Below are experts of layer 2 (counted from 0) of a mixture-of-experts language model. Rows are named router (the router's row for the expert), gate (a neuron's input weights, with its number), up (a neuron's input weights, with its number) and show model dimensions 0-127. Each number is 128 + 24 x the weight over its row's rms, rounded and kept within 0 to 255.
After each expert's rows: a language model's description of what the expert responds to. This comes from a sample of Wikipedia text that the model never trained on.

# expert 15
router [170 125 117 134 138 142 118 147 102 111 117 164 129 104 166 100 123 152 142 136 156 138 118 121 165 164 112 117 121 126 137  90 112 123 122 160 124 125 121  97 144 200 101 126 142 131 118 129 105  97 159 126 108 109 107  95 159 117 130 139 154 134  98 108 123 109 129 101 168 107 146 155 102  96 155 138 147 102 117 116 124 131  96 143 134  79 110 155  99 111 160 134 112 102 131  94 124 152 126  63 102 123 110 116 113 103 124  85 211 141 120 152 111 148 109 159  99 136 158 138 146 132 115 130 133 182 118  87]
gate2 [104 107 168  98  67 155 152 136 144 172 169 137 132 116 146 145  96 122 116 170 152 117 139 129 163 160 173 107  94 118 136 113 187 127 112 164 135 107 112 151 127  99 158 134 107  93 136 110 106  79 155  77 156 173 118 124 116 119 129 145 132 125 127 125 134  78 129 106 137  94 152 166  95 132 124 105 132 106 130 120 156  87 138 159 101 134 137 105 122 138 137 103 127 151  91 143  74 153 107 123 127 127 151 134  94 131 139 133 114 113 130 148 144 138 157 110 133 129 144  78 152 108 111 161 109 119 135 144]
up2 [125 151 127 196 170 123 134 113 132  78 120 101 114 162 112 176 160 101 148 107 121 159 126 124  94  89 105 114 204 154  93 119 119 150 102  89 121 159 136 122 130 148 124 153 125 151 107 148 128 146 141 149 147 146 119 125 167 129 122 118 130 121 123 139 186 190 110 130 122 158 114 172  87 141 141 147 129 139 171 131 130 138 152 109 108 122 120 157 148 114 110 173 160 148 150 123 147 139 139 110 148 146 138 130 133  91 122 128 131 125 116 161 118 107  97 132 147 145 138 152 119  85 141 135 145 112 103 171]
It responds to: Last word or suffix of institution and place names and of abstract nouns, such as Street, University, hood, house, age, ment.

# expert 60
router [142 102 113 144 123 180 127 162  99 136 140 114  84  95 141 110 122 132 142 129 175 124 146 130 146 112 143 127 159 114 111 143  97 142 139 118 169 109 139 105 138 141 149  98 128 120 101 116 102 100 150 146  86 105 165 100 132 134 121 117 129 130 109 129  89 124 117  85 128 109 132 120  91 147 113 121 158 112 115 100 110 124 122 108 109 149 182 168  56  63 169 187 124 167  91  98 130 129 156 116 128 115 124 146 145 107 145 109 173 134 150 157 152 125 115 124 113 119 134 110 174 109 133 150 113 141 128  94]
gate1 [ 66  96 106 130  67 148 134 110 118 138 102 166 147 109 156 142 150 181 162 160 127 134 158 137 130 140 125 109 104 112  78 167 149 131 117 156 123 103 128 132 102  83 128 155 102 139 118 139 114 119 119 130 117 105 122 159 181 107 164 144 123 127 143 127 165 143  67 103 147  84 115 104  86  93 138 115 144 114 130 141 105 135 169  97 160 103 101 120 111 122 126 181 119 139  85 120 119 103 177 117 117 123 121 156 144 129 123 108 155 124 146 150 123 151  92 120 106 118 136 147 133 147 138 132 120 110 155 132]
up1 [163 153 134 112 144 130 116 120 169 143 152 131 121 174 120 108 160 159 170 103 133 134 152 107 118 143 152 136  84 143  94 125 112 165 130 130  90 143 146 109 144  95 164 132 132  77 143 123 127 123 110 138 118 168  70 113 117 142 143 156 136 109  88 142 136 118 169 137 120 140  85 146 122  96 140 138 114 120 123  99 124 129  64 171 135 169 174 103 100 133 102 159 120 116 103 145 103 149 112 156 179 136 175 149 146 135 130 116 123 126 150 129 143 141 139 124 113 107 160 101  81 119 102 115 161 148 135 102]
It responds to: Labels in infoboxes, award and election tables and heading equals signs, such as "- Genus:", Bronze, Best, "Candidate | Votes |".

# expert 33
router [165 148 113  56 119 115 127 116  93 122 152 109 102 122 189  98 116 139 139 160 122 147 133 162 150 168 130  88 123 135 119 141  68 179 101 131 150 106 156 110 159 131 122  59  82  97 144  89 117 105 120 148 120 133 132 112 134  88 139 155 142 147 109 166 128 155 140 131 135 135 145 118 141 103 156 114 142  93 135 139 112 135 139 123  99 105 149 133 120 104 148 170 108 118 129  97 134 118 139 124 150 151 146  87 121 114 172  87 150 131 110 131 112 150 114 109 138 145 141 102 132 144 149  87 134 159 107 131]
gate2 [100 147 141  74 135 159 121 127 151 116 137 102 102 180 121 172 120 174 132 111 142 162 109 112 138 104 109 145 127 120 107 110 126 132 127 177 121 104 125 136 157 101 164  97 125 153 118 124 139 106  68 133 135  83 134  95 129  96 159 167  73 123 132 128 123 168 147  76 111 103 158  97 137 126 108  92 121 112 107 100 127 136 127 129 140 141 112 133 145 130 190 108 120 112 133 156 121 110 128 113 142 132 112 139 108  95 144 100 120 149 162  98 112 154 142  76  95 107 151 101 133 166 116 150 140 148 136 109]
up2 [148  99 130 110 160  76 114 104  98 145 153 151 120 127 122 128 149 123  81 175 144 136 160 171 141  98 181 140  67 105 152  96 113 100 144  94 127  89 126 126 143 160 123 129 108 117 144 130 121 149 140 125 150 133  92 145 123 133 143 105 168 150 118 115 159 118 128 149 135 118 119 105 171 173 151 148 130 133  80 163 109 126 116 154 130 125 105 132 130 132 140 101 137 132 162  99 174 141 114 111 125 104 124 129  96 130 132 166 142  99  98 142 159 136 121 125 154 152 116 134 130  63 120  87 101 125  77 111]
It responds to: The == and === markup that opens or closes a Wikipedia section heading, usually right after a blank line, as in ==History==.

# expert 7
router [138 119 105 124 110 127 169 118 138 132  96 130  68 119 162 152 133 144 128 121 104 103 158 124 136 133 110  92 126 145 142  73 105 116 156 191 154 115 126 104 171 125 120 134 139 159 136 119 117  88 141 143 111 113 148 146 122 101 114 142 107 120 152 102 135 121 125 173 130 102 129 115  70  84 157 129 142 108 117 165  73  96 156  86 117 139 148 190 121  97 157 160 173 143  82 102 121 108  92 135 115 143 138 136 130  84 153 123 161 123 132 114 137 104 129 137 125 103 136 125 157 132 138 114 152 146 128 143]
gate1 [135 122 110  94 130 133 158  77 149 104  90 177 143 135 158 123 144 135 124 163 110  98 151 133 123 151 103 127 161 108 137 127 138 172 161 115 134 138 211 132 155 134 132 113 101 176 144 135 135 134 137 133 123 148 166 141 125  88 157 144 136 199 118 129 111 114 128 106 141  86 121 122 112 125 129 130 128 131 126 107 143 131 155 106  92 126 120 128 133 142 131  66 145 129 146 137  65 123 151 148  95 123 142 165 164 112  89 119 143  83 115 132 151 142 128 142 108 120 108 146 152 124  85  89 144 109 101 124]
up1 [139 121 178 152 153 130  93 193 127 183 136 110 116 157 119 131  96 107 124 107 134 191 143 128 140 101 172 145 118 175 133 102 126 146 113 114 164 146 114 119  92 148  95 139 139 104 131 130 107 118  95 118 177 138 100 102 145 134  74 116  94 105 106 155 177 155 132 132  98 120 106 120 111 131 125 101 111 166  99 122 107 142 145 127 156 132 120 126 126 131 157 148 128 100 107 117 157 169 152  95 144 146 109 102  96 114 144 135 121 153 132 150 119 134 123 113 143 146 114 132 136 107 145 129 123 164 183  86]
It responds to: Colons after infobox field labels (Family:, Country:), degree and minute marks in coordinates, and +/− or | cells in tables.

# expert 13
router [102 112 136 139  77 123 124 117  79  81 128 141 122 121 104  80 102 156 119 144 193 141 122 125 133  99  94 112 128  98 121 132 137 139 160 158 141 109 170 132 120 165 130 127 158 131 135  70 133  86 159 120  97 108 144  58 128 113  78  90 108 119  72 121 107 123 165 160 149 128 117 144 124 151 154 126 143  90 116 111 153 142 137 129 111  85 158 164 131 120 114 111 129 117 110 155 107 120 129 126 150 144 127  75 114 101 147 129 138 141 124 139 125 107 167 115 131 153 129 127 116 100 153 112 138 128 147 151]
gate7 [134 138 114 115 116 137 104  90 108 142  84 120 101  94 131 108 109 146 106  90 152 138 129  95  89 114 151 153 152 150  85 163 148  94 117 104 160 158 160 146  94 127 127 101 140 143 130 130 111  80 160 154 157 167 152 133  92 156 110 129 169 135 142 106 101 123 119 159  87 146 146  87 149 147  98 157 142  96 106 122 102 165 138 195 100 138 148 139 187 137 143 100 146 138 112 138 126 143 100 110 125 138 122 145 138 134 141 178 121 139 135 121 150 157 152 139 129 112 134 103 126 120 133  84 139 157 148 127]
up7 [113  94  84 120  90 147 100  87  92 142  86 138 134 108 159 102 173 171 105  63 121 128 106 119 113 126 149 147 158 135  99 179 146 104 133  92 155 132 122 151  90 129 127  84 153 137 137 162 144  98 112 151 110 153 129 132 120  93 106 144 146 130 108 126 132 125 143 106 145 139 152  86 156 145 130 130 165  75  87 115 109 173 133 149 116 145 149 148 164 160 125  86 139 126  99 129 110 179 119  91 111 145 134 153 133 138 131 130 123 141 115 120 139 176 145 112 147 130 128 112 113 128 140 104 131 146 120 100]
It responds to: Number words and quantifiers before nouns, such as two, three, several, many, some, million, and 000 or 100 in figures.

# expert 31
router [116 110 112  89 111 149 119 128 102 138 112 155  82 163 133 116 120 129 104 121 150 158 159 117 145 136  93 117 162 131  88 111  83 135 133 161 170  83 113  90 147 146 107 120 112 108  91  89 117 113 136 139  90 132 128  88 149 156 110  80 146 122  98 132  98 117 134 111 146 129 163 126 115 101 141 145 160  98 117 109 101 101 127 112  97 119 163 165  84  87 120 155 137 141  94 121 149 113 114  98 133 120 109  89 109 106 130 133 161 155 103 167 123  99 124 141 131 136 174 101 142 141 119  83 150 168 112 111]
gate2 [128  96 138 109 125  93 135  98 106 134  92  79 144 143  88 131 107 127 122 134 122  96 162 179 116  85  75 116 112 153 148 130 149 136 108 143 127 113 120  96 121  95 156 105 118 131 186 141 112  91 185 133 132  89 167 139 110 130 135 110 129 116 138  94 148 148 142 133 118 137 132 101  94 128 126 140 142 131 149 141 111 120 165 101 102 100 123 193 125 111 134 105 125 132 128 136 148 121 140 169 101 127 112 145 105 105 101  83 135 138  99 112 173 147 138  97 143 142 163 124  83 115 143 115 143 124 179  97]
up2 [ 88 158 130 129 119 149 124 137 112 124 160  96  98 133 123 155 130 179 140 109 129 123  96 142 116 137 133 146 163 144 140 127 158 137 134 126  93 117 159  91 112 118 110 123 178 116 174 141 121 117 147 148 156 127 102 119 133 155 133  97 122 136 110 183 137 154 138 125 144 129 108 144 120 129 121 118 121 104 164 101 116 117 158 142 135 144 130 123 131 119 128 199 172 126 103 104 153 133 150 143 194 160 117 187 143  91 173 146 113 172 149  88 172 142 137 111 167 158 153 115 148 103 113 126 153 135 100 151]
It responds to: Digits 1 and 0, 000 and 100 in table cells and lists of years, plus scattered words like List, founded, government.

# expert 11
router [153 112 132 123 126 126 140 121 122  85 159 108 100  96 119  74 129 124  91 131 166 142 138 140 144 153 119 110 157 144 137 140  89 108 159 174 129 111 140 116 184 178 113 116 108 106 104 106 116  94 175 181 114 113 124 131 146 133 119 115 135 109 133  98 141  72 137  90 168 152 136 140 117 126 141 137 128 115 108 114 114 114 118 121 112  90 134 142  74 125 162 119 178 112 109 165 105 129 111 105 122 150 106  89 104 115  93  85 133 162 100 115 126 139 132 124 141 131 178 133 183 138 158 128 129 136 137 127]
gate1 [137 119 124 110 132 158 179 117  82 108 125  65 102 102 129  85 154 123 103 141 127 141 155 111 139 134 138 118 113  90 101 115 109 141 109 117 126 183 149 140 124 163 121 156 126 163 141 150 134 129 158 112 126 126 193 120 159 117  88 140 135 191 134 128 154 140 154 108 141 155 113 116 117  80 124 132 108 128 185 126  89  99 116 117 119 122  81 120 136 144 104  87 122 119 136 135 155 131 150 148 104 106 136 152 113 148 128 109 143 113 117 109 145 135 187 100 164 124  88 124 120 136 142 119  95 164 103 145]
up1 [115 106 112 102 119 120 161 104 128 108 135 172 134 109  75 163 125 108 177 161 144  98 124 127 107  96 130 159 155 105 149 118 111 109 106 137 100 128 141 185  98 128 119 159 133 126  86 145 126 123 105 137 109 119  90 118 148 154 104 127 167 144  79 142 111 148 130 135 134 150 135 129 122 114 120 110 126 113 107 104 117 143 129 158 120 130 155 116 169 140 126 147 194 133 166 161 155 126 123  99 153 117 168 102 183 119 118 109 121 148 165 122 147 123 137 154 114 134 164 161 181 185 130 133 160 104 120 133]
It responds to: Short content words or pieces in titles, infobox labels and headings, such as view, head, Dream, Father, Geography.

# expert 51
router [113 124 103  99 116 132 128 123 104 139 109 148  94 154 120 120  96 125 109 134 138 143 152 131 141 147  96 123 160 108  86 117  84 138 138 157 177  77 118  82 165 139 106 121 100 106  88 115 105 129 118 147  90 117 134 101 165 149 104  90 147 115 101 117  97 119 129 111 138 119 163 135 119 108 133 140 159  90 125 123 104  89 125 123  77 108 152 165  85  90 114 146 134 116 115 117 148  91 112 110 137 121 125  94 102 102 123 137 158 148  84 160 129  96 126 151 148 121 164 112 136 164 113  72 154 167 132 112]
gate0 [109 117  90 140 130 133 102  73 129 134  95 139 157 121 108 131 125 134 113 164 119 127  79 134  88 127 141 153 139 108 118  83 102 157 155 154 117 106 141 138 104 150 122 147 125 137  95 142  98 154 113 105 142 144 101 172 138 143 138 108 127 143  97 121 155 127 137 137 168 136 108 138  97 117 135 115 110  94 127 107 115 171 153 166 165 175 133 144 115 142 154 154 153 112 136 141 166 105  93 161 149 113 154 115 118  93  99 161 139 120 104 193 160  93 157  80 138 149  98 124 171 148 112 113 113 156 145 123]
up0 [157 129 148 149 131 113 140 174 136 166 136 104  83 168 123 159 115  90 122 106 126 116 152  88 160 124 140 105 149 118 154 150 165 144 118 131 123 110 128 156 135 150 125 147 102 115 139 110 125 147 117  71 142 120 162 116 143  95 140 139 138 128 142 127 102  98 149  96 145 130 149 137 163 146 100  86 137 128 123 121 145 152 127  92  89  76 142 109 133 142 138 135 105 116  82  91 149  93 112 144 136  94 150 146 139 110 117 111 129 104 113  93  96 137 173 195  85 142 129 117 137 113 198 103 151 132 127 118]
It responds to: The word later and the ater ending of theater and wastewater, plus subsequently and University of, in biography and place text.